config.toml
hidden_size = 512
d_shared_expert = 256
routed_scale = 1.0
balance_loss = 0.0011
router_z_loss = 0.001
shared_expert_gate = true
norm = "rmsnorm"
norm_place = "pre"
norm_eps = 1e-06
qk_norm = false
tie_word_embeddings = false
init_std_qkv = 0.025
max_grad_norm = 1.0
warmup_steps = 200
Below are experts of layer 5 (counted from 0) of a mixture-of-experts language model. Rows are named router (the router's row for the expert), gate (a neuron's input weights, with its number), up (a neuron's input weights, with its number), down (a neuron's output weights, with its number) and show model dimensions 128-159. Each number is 128 + 24 x the weight over its row's rms, rounded and kept within 0 to 255. Numbers have three digits each.
After each expert's rows: a language model's description of what the expert responds to. This comes from a sample of Wikipedia text that the model never trained on.

# expert 15
router:120163130136064141077155138146155136125124137151075128131172117154140127179135097138116083096137
gate0:166136112141158127111132156119193117116112119157114098117144114136132095093105163090133161078146
up0:108096127129129137103120140133102087151127135101154124160128140128090156123131139121122135171116
down0:104133081128131135099151102104113139093099098165153104085107128115147130169118127120106098143139
gate1:127100140105112180170119156109078096120097122156085107092155106139111107100103156139154130118131
up1:110142114132080132150137143124131139105121111159163125122118133134114098129150081142147159157137
down1:105151130143119103102113150147135166119152123150152068118149108114195134152129069157123093155089
gate2:155166152147121137141099126150123134150148166082115187080121103107154149134157107126150123063144
up2:172170148118112143177115062096133163126098092138133138126153118120136120125131112119129161151116
down2:116097134121155133154123132136128143158127118131127124126129111135132128133143152135123080147135
gate3:141121133138164078107125165163154154136109137110144117108100131098135114140116155097122149113096
up3:126091141119180118141112100164125135125155093115109120101126140146126122102089125117139154173127
down3:111120132148147093108126132135094139149101109136124104125092132115131173121137101189135155112092
gate4:107110141092131155116160137120152119096145118181116166104109143124104126114163132115167115180123
up4:159137120129125151131105130167095139122124066141150118112126185101142118115139147136171144130196
down4:132121114121131125141144136170142118132138107137121122149098117127146132182095183141142148139124
gate5:119126180120088183129139141123112141164108125150116168125123150110119140124139108128113134171142
up5:098131100116171141124145146144133105124153170157111120138134109149119122147132148143115118126128
down5:147129158145147169111146121115095132121136157153127149098094150143126160151164109129110202168088
gate6:107111131184106146096110110142091172124094125106128124149106089138090147139130086112098115108105
up6:141105122139118139157146106110104145094120153110078152162138163141097132158201116139137143123131
down6:110073086107143101124144118135094129086146129087068097158102058077155100104122134182160149142157
gate7:093123128082119144141150154172162159104125092143140138125150088113136090111128111094076101121115
up7:089126156143113106126125128145110150135155100091131109125146134112106127126074130136106143130100
down7:175130113100128107124048083082115096141128148135151128104142142079138049151156126143099096079102
gate8:123128128117148123144142112158105131164090113139119119159115146106148157114129139135115106080104
up8:136113124116121115118123118154095128135138113144125092138124087157146126152133115163176125095138
down8:153157120125142125127138120135105139128133125164139146125110084146136137086154155087116173132139
It responds to: Nouns after determiners

# expert 41
router:144167101111107153135126165097129146114155127131088131100113091117152116169139140085094118101155
gate0:112123100151137196142140145090110127118130118127088138113131093104091131131128127120181141128155
up0:110096148105132149124171149111141138129188110100113120136122132110099132142147104106168124139144
down0:126080127121158177108118087110142141132113148125090101093154082142132126150133119133149096163124
gate1:148183163142144162145144105119075170122112129107135139130145133170152079145118165160135144163180
up1:159123153106138125110120119102098153110147148120126129152158144109141155117159121112152111141116
down1:159117156137113106144123113118088157131123136160170129112136099159068125173153124180173119132156
gate2:107126113167148116177126112110113159131139107132149088164139121092140104123140123084145122147146
up2:154166114152138159115143159108145168099136162115112151114180087129161113094116138130097116114101
down2:181133124117084111130136104103110097136136111152129138117155113144120144148131175103095149142136
gate3:114102109115112127133143107129155153094090101105188163155138106125130140068175131172137166109121
up3:128130126148100129111130116134136152177117131124113147156109112105093202135168121124126157116124
down3:163153154112162139166153123149124065157153151137103120130128110049165122111114086146163089151117
gate4:114157184149099117147119126173139154166164099123132119118151103123058137076167117122123127133123
up4:125130065132112103168073124118135115167149111124067114140135122136139120138148120093184128107117
down4:133118136089151125097144107147124151176087119129118168129144138111136193135140100122175129104163
gate5:116085132146124140126165142144106112090110114145145133177111133153120160103114135112179135201170
up5:105113140190095161160131152127119105128144127065131100164111135110140160110111132144126150141168
down5:177122139088157148112093108130152156121108177133155127137128106108174199133114171126138116149154
gate6:104143121135148121132118180086121117142131159110080122117106112132131138157132133118123136123157
up6:128102137138128138160148142132134079143124122200087131142156135188158131094088114091154105135111
down6:136127123147136137178132124110107162128124148144106074136134144128165116158109129099114095175112
gate7:085123078060131112146142139136186128141123123120108119129147159173132085103087134113150144155155
up7:138126132127052164107118124103151118123079140104095143152122092140100116092152129111118118097186
down7:109103118084124110104118133119133111159117140159142077124160154156094156139112095118119130067099
gate8:121147171105129101144102116108141085132107105174096139093162123138132094099127119078119124095125
up8:160157155109119155137124110166124081163102125123138137134097096153112112139080135153156127139121
down8:145130130156091133148127137107127129140104147152147106119147105138106137124125131126167126095136
It responds to: Copular verbs

# expert 35
router:144109131134100142099143170130177151129117133111071165117157124090148103150138085099102126132121
gate0:099118116102124124098124134133110143138145079107138155122131159137126141127097141144082170132140
up0:098124106113143115101111108138167157066111154148114135120162138121156102150141101083132117146152
down0:171158126114148152109142129149103117125110115151158123115134123119155135113120104088159140122124
gate1:111125126136083116154116158170128083127124122127104159134128098192079126115103119153118093155108
up1:100132126136172173119145101102119132153121147136110126132134128156113092099133117110105094124127
down1:147099111126167106110157130093142114125095119096087117112135109163139186167113184149113124136144
gate2:124129117158144120105145157095156131103081133095103125147125133130134144088153104142172152146130
up2:156133156089137094143122149113146134136157137145129125115160159099131121171117142135121155126112
down2:154134148103102102138127152147133145143143131141139117104102115116151173150106089112140129140148
gate3:110163107170139132129117115115114136170135113120102129128104124136106095114120132090162128155146
up3:114099124113125165113164137113147096138140139160155147128058140154110142136130118151140056171134
down3:169101143112129084143137098098086101153116148148093159099172159064110119098172115140139153076117
gate4:142138106121145105151086131123177126073141148119150077150134148125119092085106087117093121156093
up4:120097144144140096146120102089076098139155167161127135161156129127144123091115130170083122079152
down4:149146100120108110113132102112116160149162082111142124146139154120154130188102128101108108111139
gate5:097123104160095159145117099159101103117088103116110135136126087129100125091143120114108184136134
up5:203156116138147146126135158150142112127151189104120102105127111127129120149111150166125100149093
down5:137142150100115093155126139175131119109112096100126123106138128116111143128179114133087192123125
gate6:117163065113137102124169108116103193157125152131104162138160141118113119108109121187125158115140
up6:157140134100164149128122108132167152130138156135102155153113140110114149133111147129100146093123
down6:124114140140129122107174165119128103131090105111081133115110132149127109095094135121123145122115
gate7:104097085164141082166119111136138115133134130125113133155138106107108190170139062139091131124111
up7:154145106145143096160164102135158194146128141133116125121124088162136118118098139094103108126098
down7:115118118138126139158127108147135051139111100127148114122132168124093127120160089122135155145151
gate8:144133133117165138112149121126158093140120107107132148108124124154120124105161095092136119132121
up8:140130143105100132114141147145086127138124117138125092127090119158126147115131123131150139139132
down8:093153119145132152121125154122086143091138130147143117123125085174168139104137127115136110086150
It responds to: Years and abbreviations

# expert 16
router:147154101106118152094159139105143138136142113160138145133130119118138099140128107111127135099153
gate0:133153134148145105145106126136142122111102098112102137099128110119113129099137109103150156109133
up0:097120118142113103140142110102101186152168162168125162128129136130131147120123106156091128107139
down0:134154107090102167113135106108139155146123122126129146140151117136154094151133134164138118129184
gate1:130159123107146111129140106124104107115109142140185092098129097129093097136139118121140143133115
up1:159136126142100105155116108117146123100113092123071102145105108132146144135098112136109178118144
down1:143137128113101125117101137125087162149142120089091167175155112108171121153163125150145127128121
gate2:145135144098126080110151122115110133097123150170123109141155139148115136112139101127109164093138
up2:068134144123177125159139116122165142108136073143144103145161141128103172126132148097109131121092
down2:135153157119115161101109117129108154118125127088135118135077165122118127157150107115181080138128
gate3:167137170123118147143097115130110141165131132123101154082125158123143150163103149146140120125176
up3:112129121114136110159144105101167131140121140138095140144138091107152134141122142100163101174135
down3:164142090091102161122101137101103125171101106122165119118117117083105143133139137133132098090153
gate4:127116128086133138168143116161108105149145104134174140150146142104139120143123104087102111172104
up4:126152158106115080118148147088110159089080141157092137164113129153136150154108142157161137136141
down4:122160116146129160131150126114093134076119122087153098174196162178112102126134130149133132055158
gate5:111113117170134154141109118086127149136103142102106157122121125148124132125162158124186144124125
up5:110139125143107132129096135138146129152143113132111142112128137156160131167104107170154159141136
down5:145141120151122128139124141163101163086131089134150096133158173150142147131187104130089091096092
gate6:143146112121097125113115073172153157142122122106132147128092150108114175170147117129099108125122
up6:087100134173106124131149096147171171129132117109108086167109115102142159101141124090075130110101
down6:101131108123123127171131094102174124118168143164111165134153120153135135136124108126134077164146
gate7:151125117126133121119148131104149125095135122109126096148131109176117136183140145111142125140090
up7:100153096131110112146144116106125111126161119124126196100098115044092085112155127114149128171143
down7:121114149171118150117129144129128095123148132118117125128149133145145146115110115167121130131109
gate8:116116106115174138190137148100160129123157097134110103101091128100133120114131116126153144127163
up8:136104100137113146138135133159143110143099124098122119125133115114126160136128157151137136156144
down8:130122117124128142127148101069189145111146153125122151150118109123141086149129077116123137150159
It responds to: Word-initial fragments

# expert 19
router:112150093139110108117143167113155118143134131151089155104140098100107095115148134107093102086144
gate0:131138148088086086123138133112127125120135098109083101130128149070138104127092172128136138099091
up0:141084133147128102162163160140106117123133110114113164161137107084183109088135096150140136146136
down0:091136137106124157115107125146126133131145105157133098179126128125115071095110119138116182093178
gate1:127137157098125149136133075145149147118107114131164117106142142138124148194115120105117147136092
up1:116109126154151136110114136125136144075140150174104076115130096105136109101122155175143124143120
down1:132108160155151134111143108109099142181150116087083115124127125113107088185153205141130121122143
gate2:120085104144118127122132135131102114113147145143163160150124104120143094120129147175117105134140
up2:107089104129133165129143167168136148111145130143143149121118160170149178102117120136125129094103
down2:135134088169100122112119103129132153105100152139119148102134139116102108136159124162163132159144
gate3:126098143147161138158150121107132106148114153101111149103120140095163122128130121133108155161087
up3:124124098162135105136160130111121149104108123109145115142136118108120106125128093128103155139124
down3:137156134152152108115136096139125150094149096136159150121121154143087113163128102073136143149151
gate4:143148132100127103103127157106100132101093092109080124148181125115116122118117134148136103143142
up4:115077126155124106128092135149152127145104129157124147121114124093144132153113131140167117128130
down4:092127127103098135132114105106111142150148176165119144127139156147105069126133196128081143121094
gate5:125080106151133092171174081139142117095130143126108137123148085143147107099153143132122091139137
up5:122123134157152171117155150131094165122142113116135129104100143171159165140163139134127159165112
down5:104124135134174105135218136131128126134088110166115087156135160141136093138132132132119096151109
gate6:132113107123100087141139125117146151143134128102111088146098118123128129120107099146121137138120
up6:114156126125080168144087112098121095122157102170125104162129138154158126138191117101118121129118
down6:171090103081120109091120132146109146153141126125166131139137131153130105143144179127160131114159
gate7:106074144080116130132127097141105120130142095139157129111150134137134156158157112110133156114153
up7:151153129105097114136158126142069119161107154126131138129100188117096173115145150115172104138127
down7:107137120126141130165112136171153140139093122124171157082090072128154115101148130136118096120148
gate8:150116106132145080118112169139104134153053106149127089129138135160113120142129096071099131150160
up8:104120162139124125098129168126140131091143115109064104126134147102107120139133107171166176102128
down8:159116157115118133137145142156107072142124144142111113145131075127108096100092109139157105109152
It responds to: Name-final letters

# expert 14
router:130132139140123133109198161117197121127159136162091149122151120101151130145143155090114130105169
gate0:126108091126139104110149094112141145129113141154099137149101126129153127128071115111116123119130
up0:117110132112143120156157130144135137143161113109115188143144118150136128088123118154127124137103
down0:141136149123153126118106113127091118135131159134148119116147130104146137127143148186133149149121
gate1:141139132120154151106112137126170117108133117122136121117130133123124105117121148121128108157118
up1:125127075105180137138119113111142135116121131122164114114072123153123103132162143159187102078114
down1:121134120168147108111110151131104134067131120117118150125145118143167119129153150100142138137159
gate2:125107130177080112132157097128134114148163157134175112137129118111139142135113152135104141083116
up2:136132141124149147144120153121111108106090116130109128125136102102112110141135124145155167124123
down2:142129119150142145095126081125101132175097129091157111132113104093106108173136091109146130115088
gate3:107122171119088133159153136164158057110081117129099183135124121108113106142139132112137112114110
up3:117103098104170125121099130128088098125129106115168112154124113131127097133101118118136125119068
down3:141142153132118134135118106143164146072127112130132155164096105144140114145136147108088118166086
gate4:099147163113147155130107133144117097126132179146181107112106085122121112123095150111153151096118
up4:135163168084152108101108130142101133129113128166120130107085107109170089082131178144116155142132
down4:116162176099099084093122146159145108116160155127138181124129142125159121123124122139095123104107
gate5:114155109130138093149090160118145151133122129077094125150148104111158154103158135134117123112119
up5:150109148132150102083144134107153118115128141122074140162170125112104138143131126177134106162065
down5:176152115147110147151095131162150127146132121112197077129139170126161125090129093191110114112125
gate6:126131113152126092139112097139189139159171110125117146157149150105136156102122140094106174110063
up6:129159147128109113157116094096146158120141121157138130113135085079132182111095116149104144124113
down6:077176090148107125149133155112160155167133128129103127156149141132193107135120134164176098119098
gate7:157155131114143115146151141095137123132155125108117146148153113113122154108109130155104099139082
up7:135085101129134109139132143059173142117143105104114175134127090120139121104089109117131117142119
down7:130096137109073104113122143086189141150124116114171144147131173132115113113081147112103090154170
gate8:115128142092128130142070132139168143137116127069165094132089128067118132154111120134137114076138
up8:139136129205112165123133105102105073115156143101122132113148118136139162113130150185111167150150
down8:131177137122120104150148111161118157171155145105138139104104073151131111164140115133174115112122
It responds to: Line breaks and headings

# expert 4
router:127187116139076144108143140133155117127151106135043147115135138097162126143124117121071101072157
gate0:132150094125113089159097156151084139146098136119106159138097147122122123148109116152116092083094
up0:099122115129092161125140106142154140066091078129140128152151090102131129150135150085125092140119
down0:120149155113142106152156118122199087121144141127075096109147109127157147149106127129114170128108
gate1:118104125121113129180136137086133156101074112134101142155148175112146126124121101154147123148158
up1:144110070123127131093118115129160139127138152052105106079117121170144072135092123154086129180154
down1:120132096130081116152147124095095131096125111130176138117125161150097093120131115132135082128149
gate2:155075144142133136170124106097090138151133156141097140134146142139140112097104112146167119114115
up2:165103116163168150089119126163144119124144118102123127176128129118123124129150106171124121138175
down2:102089132136140104103129146104150124173108156150139112098117150121108126143125142125134129108163
gate3:137143131144166129109109123102150086154181146101165124118141155130132091141139100128102138129153
up3:168101121118124158152127132083102117113135113094107129140124112098152114143118103127097154119190
down3:131131151140136143133124131146101173177132169133136127096092108099090104115113153116155122143125
gate4:123166146130108104117113113132113157122156104146101103136131124102131128127144114160128139140115
up4:138094135142124190155122103119095129142096150152106109109147085122132105170143140131140131122100
down4:100132113071127099145135139107130191116126134148111099097141160128112148156148175141134147115157
gate5:145171111141109151144100140136190163134144114104132145133113119119130123095113137143091166141125
up5:094124112144171122114101131120116189142126092117111143106108103129133131110080141093113158170162
down5:126145095145149112093136090161145138107163133143115128127121147125112131141125143132146111135144
gate6:134152091129134172147169165124134124136108199091146108100127124149106145145127143104135137161182
up6:164152148135073151164150089183101090126113075110141131140150129139132133123117158118151156147128
down6:172151172127124138114153139100154094167096126082083130114090104086111161106153149149115107129117
gate7:110099120124130080152142160114145130122179138165166165119137111131127134108141120115064135133133
up7:115142101134112121115146148129189174149075098097091157129111141170125112126181128129111106126161
down7:109097160138154099125123128164137127166124176136172153109092150128141162135117107111128159108114
gate8:163082123117171126119101144093102128114116134126115127156071149137136123124074122131122143157152
up8:101134147125130115138114083088115186094119125106129103155128093110109125124173121110120134186135
down8:107116127168113153091082145115142108117158113112132093119125114137165159107181106115148133125148
It responds to: Sports/election table headers

# expert 57
router:170137088142103161138167148118162142141099144129066160122123166129149109141122086105105103092135
gate0:119151139131124143076102099142125108118125136119135093142132094124127137096121129143130152105131
up0:158167144136133133169114107152169099104097123131119122091142141127146175109121191163115150127125
down0:117154179154102131158141116178123113119117121136099092125167110092154121135136124105172105075119
gate1:057159177167104099130144117103133141126089167109154169136140116091099163138136138145116125131124
up1:117132123078139117182122170083073147114118144116156161131087138130103142108137165100113151125117
down1:113149134134128082138139111161100123147119131143158126133152104119122122131197134116118184099104
gate2:142156118148175176154124133179116141162148130144125122126145129152115160098118126120112089104062
up2:148102136141137113099138107098097099141134155152109083122128129124136074117148147148137153130153
down2:119111131086137129143148127119141140104183114141096153146170137129143120100116101126082127147069
gate3:096159117113157110115112169149084128087099117104167162120096088153131106105107158138080119155122
up3:135099123112117112102156119127116117158171133111135081145149166137152130160143125164126127101145
down3:148087149127133109122097116110105124098100144115106101092154141141140099098109148140134109124111
gate4:142135143124156112104106100133174175126132133136073143145137113124164112128112100129159116102110
up4:092098093116125136167098145115108128142153124089116163139102157128094126119132132118124131137143
down4:144170165131086084115166107115154117132125119121117159112131135090162157169092115139137177108062
gate5:114096115116112134124113153157109109123131116165111138117125130125110166103090148131106133129118
up5:062140090166145152132118136110142101129140148149138147105135159137150149171128130108123136168163
down5:162182135084118107142153144164141139143144169143154099101132116123124133115154089140112127107119
gate6:142121100151158143133130119094157089119169150116113124168099124153155119135139135129121099121119
up6:095174159095126091122123155113088098144151141149180112121123115156161148147142111137109150150123
down6:121078119119159145107155123185094180117112171112122110096113108156141157156102105140116128097126
gate7:117114140182192113138148131150121153108075129154125116115124140108097139112159115138120127130105
up7:150140099090080112131102161098132126135158160164178169149158117183144074089157149116151149110123
down7:120072099133153114166114152111153101177121159117182102143142142112150098135123118126083094110092
gate8:179104125122123130149159111083121134114118059107141146087120163099095144096087126095121096136109
up8:120164123133185169148151123161114163141180152118099164112117103109140106165126123108111163159132
down8:105112142094147119178153110118132115134149119137076135091138132155125080130098111114172127080123
It responds to: Table row starts, biography

# expert 53
router:152135132135130104129135143157191122112140126142097138100147136141130093116127087120087135112129
gate0:091047135118132100137135136176137145109182128106154153151160146112114102090103098136125108135126
up0:114083104100122151152157115121104141154145152085176154116141140085120101114134145121138086120154
down0:102100114152096139165116129125109139124131123155096149111124111141119101157117149146108100096149
gate1:104118124137118143136146137154141079166111116108146102128165147110109112119142089115125125126107
up1:150151152193150103157134160155193090129098090120073114122086147131173139134174109101153136110131
down1:154155120133102200116157154107125130128133134146100153111119152185129166120115122114101138123146
gate2:114093156079132102073111134125098109141144110136132156138142166098134087118116124133122165120142
up2:122120068128130140117111110086131107152125126122093083141078139134116106124130094114137141097153
down2:103125128164148144140130145193114161139116124160152071112149126114110129161143160124098098127098
gate3:138186157130092142108113135165098103129104120131114152146140159087177155157100102151121153153125
up3:138116128072120124130148157154118105146113109106148210135133150088139171168116132112138106159128
down3:107118128154183117157134135163138152123111106151113123168146182140116128103166141177140128103129
gate4:118106128161145091082160128126155112155113080154128112145112130159118108133105150112083127132101
up4:119091156150085143129144144127166124105115144116101133110127157125134151136160100128119138144146
down4:070099107175107121130144075114105144138162170168130163106149144170152144137187112091111121146166
gate5:126141111134128144113137114160125141131154149098125093138112113105153113119133099113158077115123
up5:154107155121138159162135130107106120115146176077163131120110114146153131100111147152095096158123
down5:128148157154117113106126130094094126122132110068138104156143148132157120142134129105168110158118
gate6:101115177125138118137123145134173164148132115145125133168117130133119130140089138172121165145124
up6:118131108161101102121139176076147111107103157114128134180110153112101139122150104141136098121154
down6:117174081132114118165121135097122135108134129105105160159098110143154146140103183113181120105162
gate7:113132103131127100100162140117167149129127121116104113130109109136107127090140118096136117181181
up7:162079140145089151102132147118101118163151135144124125153097116118080134170153090099098155150166
down7:131145189117138115132097158132148110104127132137119148130135154078181112119115102097151149173138
gate8:141159066154135124138088130146162096129086142103098127164157132136163129090165137129114123090104
up8:138140134116145107149130134152116087126118087134106109140159130109142090119163136132110114108106
down8:155149119149123115176073138137167123099093134148128158108107116141140128106154157121120100138149
It responds to: Heading equals signs

# expert 8
router:142145135151121149119194166121164117132100140139088129092136139087136110169147104128125118115150
gate0:136137153133123145132133154101096109107075152124108136106120103127100127138116092151143126163099
up0:117103109107156108102140126115081093141099119074171093125133105111081128108116090178127130165125
down0:117145148143135106123160182123195161106140112129097127105155157135110130133088080138164088129152
gate1:165155131153146167121173105113103099136136149166140078104161141102109151090099152129108152102132
up1:141117144106123104141137144075122145145128126145147099099120164132123091142138130132128147122136
down1:156112108091130166141158098150114130132066157132097122132107110123103132101109112131148127112131
gate2:156134085110105125132099146143129086133110146150083070155115131118125118112122142187143125117126
up2:130158157136100154111138177174149122091156115157090114169129133124128133107131111158118173124128
down2:128144137103087151163097122110077094076080115148121113112123120130140146108142114141126126110105
gate3:110121132131152096139142101122121133145137131141144172114125125098139098149123171143138097164135
up3:129175136139094126135137141103104168113156139132122133154147121159134155120060152135112120157149
down3:149152149077124106125116112136140144120098138087120090089133180108140183155143159179122071159140
gate4:162131115173131120129173140132099147089132132153123134122155124120111148106088132109100129153121
up4:120092158154111138149117114100122137156122105155096140164094126130167147098121157084144113106138
down4:110141153113077097136073135135135169141117160125175103146109120144130137162132144117108132100139
gate5:159130139113109126129110117110136157138147129157100127147132089112086156114117135079125139112086
up5:078136171099127137163128129129136125135131081161077173133129148110169151155127115098117126124107
down5:193129106104137118118152170128134111100100092136086163164132119115092137120127132167143132170122
gate6:154146094187123107095150095119101150128148160129106085140150137129161144134132107155079113083135
up6:164101151184111084151141105145113112125142129142133081111148150114149055092168109092158136068147
down6:142136125122121146160104143146116118145156143148102160107102090154113113122112138110166086147139
gate7:177182115109121107125124121126102097142120132140124128159158161101144113141145166147112101091168
up7:180078120113116149113117138126133110138126093150119116135116114100103122117136129122141133138152
down7:073125130127107116130115134152102107125163111161103137106139082108119107155076088117144129169096
gate8:146148118145136075111069114150139155163149121116147151102164102140126117156166152167122102145087
up8:172132090121099138146162102165118161103127136118161141155107121117125151085107147118122128143098
down8:124104109087142121132130143148131121103168100150125116092125159133136123096119100153117114142142
It responds to: Years and closing brackets

# expert 58
router:130164116132101117101155162100161131135139114151074188085154140081128105146164123090096101108134
gate0:183154150087103108145071107106154131100123075115122134126129114058117124159108129173113124132100
up0:161159146122135173093156106131128145137167142140153128090122115108090119079124169143101135121104
down0:156110100142179103147126102107138121141161138116087106162160134138130093112111108135089146055136
gate1:142148155091154119110129107157120122141081141148161091116089123134132152124120151146094104140145
up1:139126131141127140070150115157165146115136147127174139115087123115124128157114110146136121110155
down1:118114100130091112111142136102132136126134128165168130149118103112151139168156131124198129121124
gate2:104093142099167083117144141150101153138154117103153124122148154109137123156158107155120115125114
up2:125096138155136106116139111110115149133162092132168119109144180108124131195117131116124101143122
down2:127104127139129107109125108144092143115134128130154166147144154127128134139104069092107149115108
gate3:082120119175151123135110125111118099124123101102183133061121128134134100169130139143138148130117
up3:136107124103090149113125130075103140143117121124140089126160172126137113163091162151100115119154
down3:141116093153141131123125160136128124102100109111148127189098131166133121086116075148142095162099
gate4:083062159132131173119117135092122107128128133100109174129127120097145138113128111122157173149159
up4:130142074119121135131150126176151128162153138158133122126097064093109132154126172119174111081142
down4:132162141112138158115092145146139099147140131122156136088178156154158165167137163148135140154153
gate5:144117144161131100150124093124137100125105138152144119155116138121146109139142129117123140120121
up5:111130141139137076104139083122112141163134121114093136132084149118129116128135140132098143128176
down5:120122100094117072106166128106140130103134113178165114129133151122159155152142160104130099132106
gate6:132160152146169132115130128123136161155163100125134119160118094101128085120132130109100156150111
up6:138147145108112165118092174107132135140136113111123115100105175113130139128106109132132135139143
down6:105114132124122112117133097125148121134134103176122109113168108125116067115136149117136172134117
gate7:132120136137123188127200147174137089186121122084168082120085151114100131140107129161093114091123
up7:128102118110134121111131101159099133107174106146086120156156101098156118105134146141107139119149
down7:107135115112105140162133134151127113124113186101159123134149132118108193136158148112156142137106
gate8:119179124116154124138152107114083123136090138141118132120109133116120092135105151132109168122100
up8:135112134094118111153149119130099106162132083154111132086113133152109083164119144157107132133081
down8:116107156122111129153121160117128106134110154129130113114159181099124170134129145128125133103123
It responds to: Infobox and list labels

# expert 22
router:123137111126100120126174127130130106133116114149099134089174161103140092169135086117110088084156
gate0:157133125124151132122132106170156145164134131097176142117160134128128104122134146119128146137090
up0:110090115149143097131103128166099160114142128128135162112114106138134130102093113133167136109122
down0:177128119125166132130092162124151122112107143111149136153098095143144162139137145134119109156095
gate1:147139150100115113135159100124090125135135080143102122109100123137144114115147109131097109114149
up1:090094161150129156128093082114145161131136131153115103119136133116156152141118128129143109111149
down1:105145135129093152160121144125147159135108114140113141158080106141143143150091139130110149123102
gate2:123128106174092148109096170150114101143123151138139142112157132127137136156128167149160097096112
up2:170107140109124115124126148123127135147092145124127109147142109190140130096153125134141146107112
down2:124184150107107110100158163113116087202180116146160143155108129101143163110151115117115139124132
gate3:114114159153174137147111104144154143137147142125150143146133126148080099107140215178118124098092
up3:161151113138108100165125188082188155112122149113112182135100123141122155115155108104089143118092
down3:106160117149117098158141158116119169152147150165166150124119124158149092121154111061155116107105
gate4:129091152059161138099107102142147124164107109142125105119166125180128137111146116134098175103169
up4:138105096095157131118140131113165117155125130139154086129147138121183115107142146110130155104177
down4:155140070134140193140129088133084167133143131130149144140137142150140088088121136101116146132128
gate5:158132121096139099142119179139146106129113103133115149129100142119158100100109088123140136106143
up5:123145127126120135098115140109114150152117150124140137088139148109128148138120119151137093100132
down5:114094110115138125120120125085168123096110106125142129145113130189160150091155119146125143111116
gate6:121186179113127118153152140114149135120121114118133136128154098146120152122088118144139142125155
up6:100141185135135084094134119150141151128143104141133158168098094157162125103136151147122129150112
down6:151117166134159128098112076106112172111160166109126122099128115116167111059121076091182136126129
gate7:139102130168138107100126125126130119165135086151130127149111135112114126121124160055150134135104
up7:149130123123123076126135130115145125132105095157157151099138125176145128159171149141123097112145
down7:147131099096109141155110168149126117088091112140078113095158151119103159140144124102111123134118
gate8:126191155141084113107161124106116159096137100132140121110138080080109152161156134115115107146159
up8:124149102126147165100082119147138166130114120103106155084080134144124128139130167104132145143153
down8:154153097136149141163106137116089168138084136111141075120178091100157107155165164138124131101134
It responds to: Units and stat cells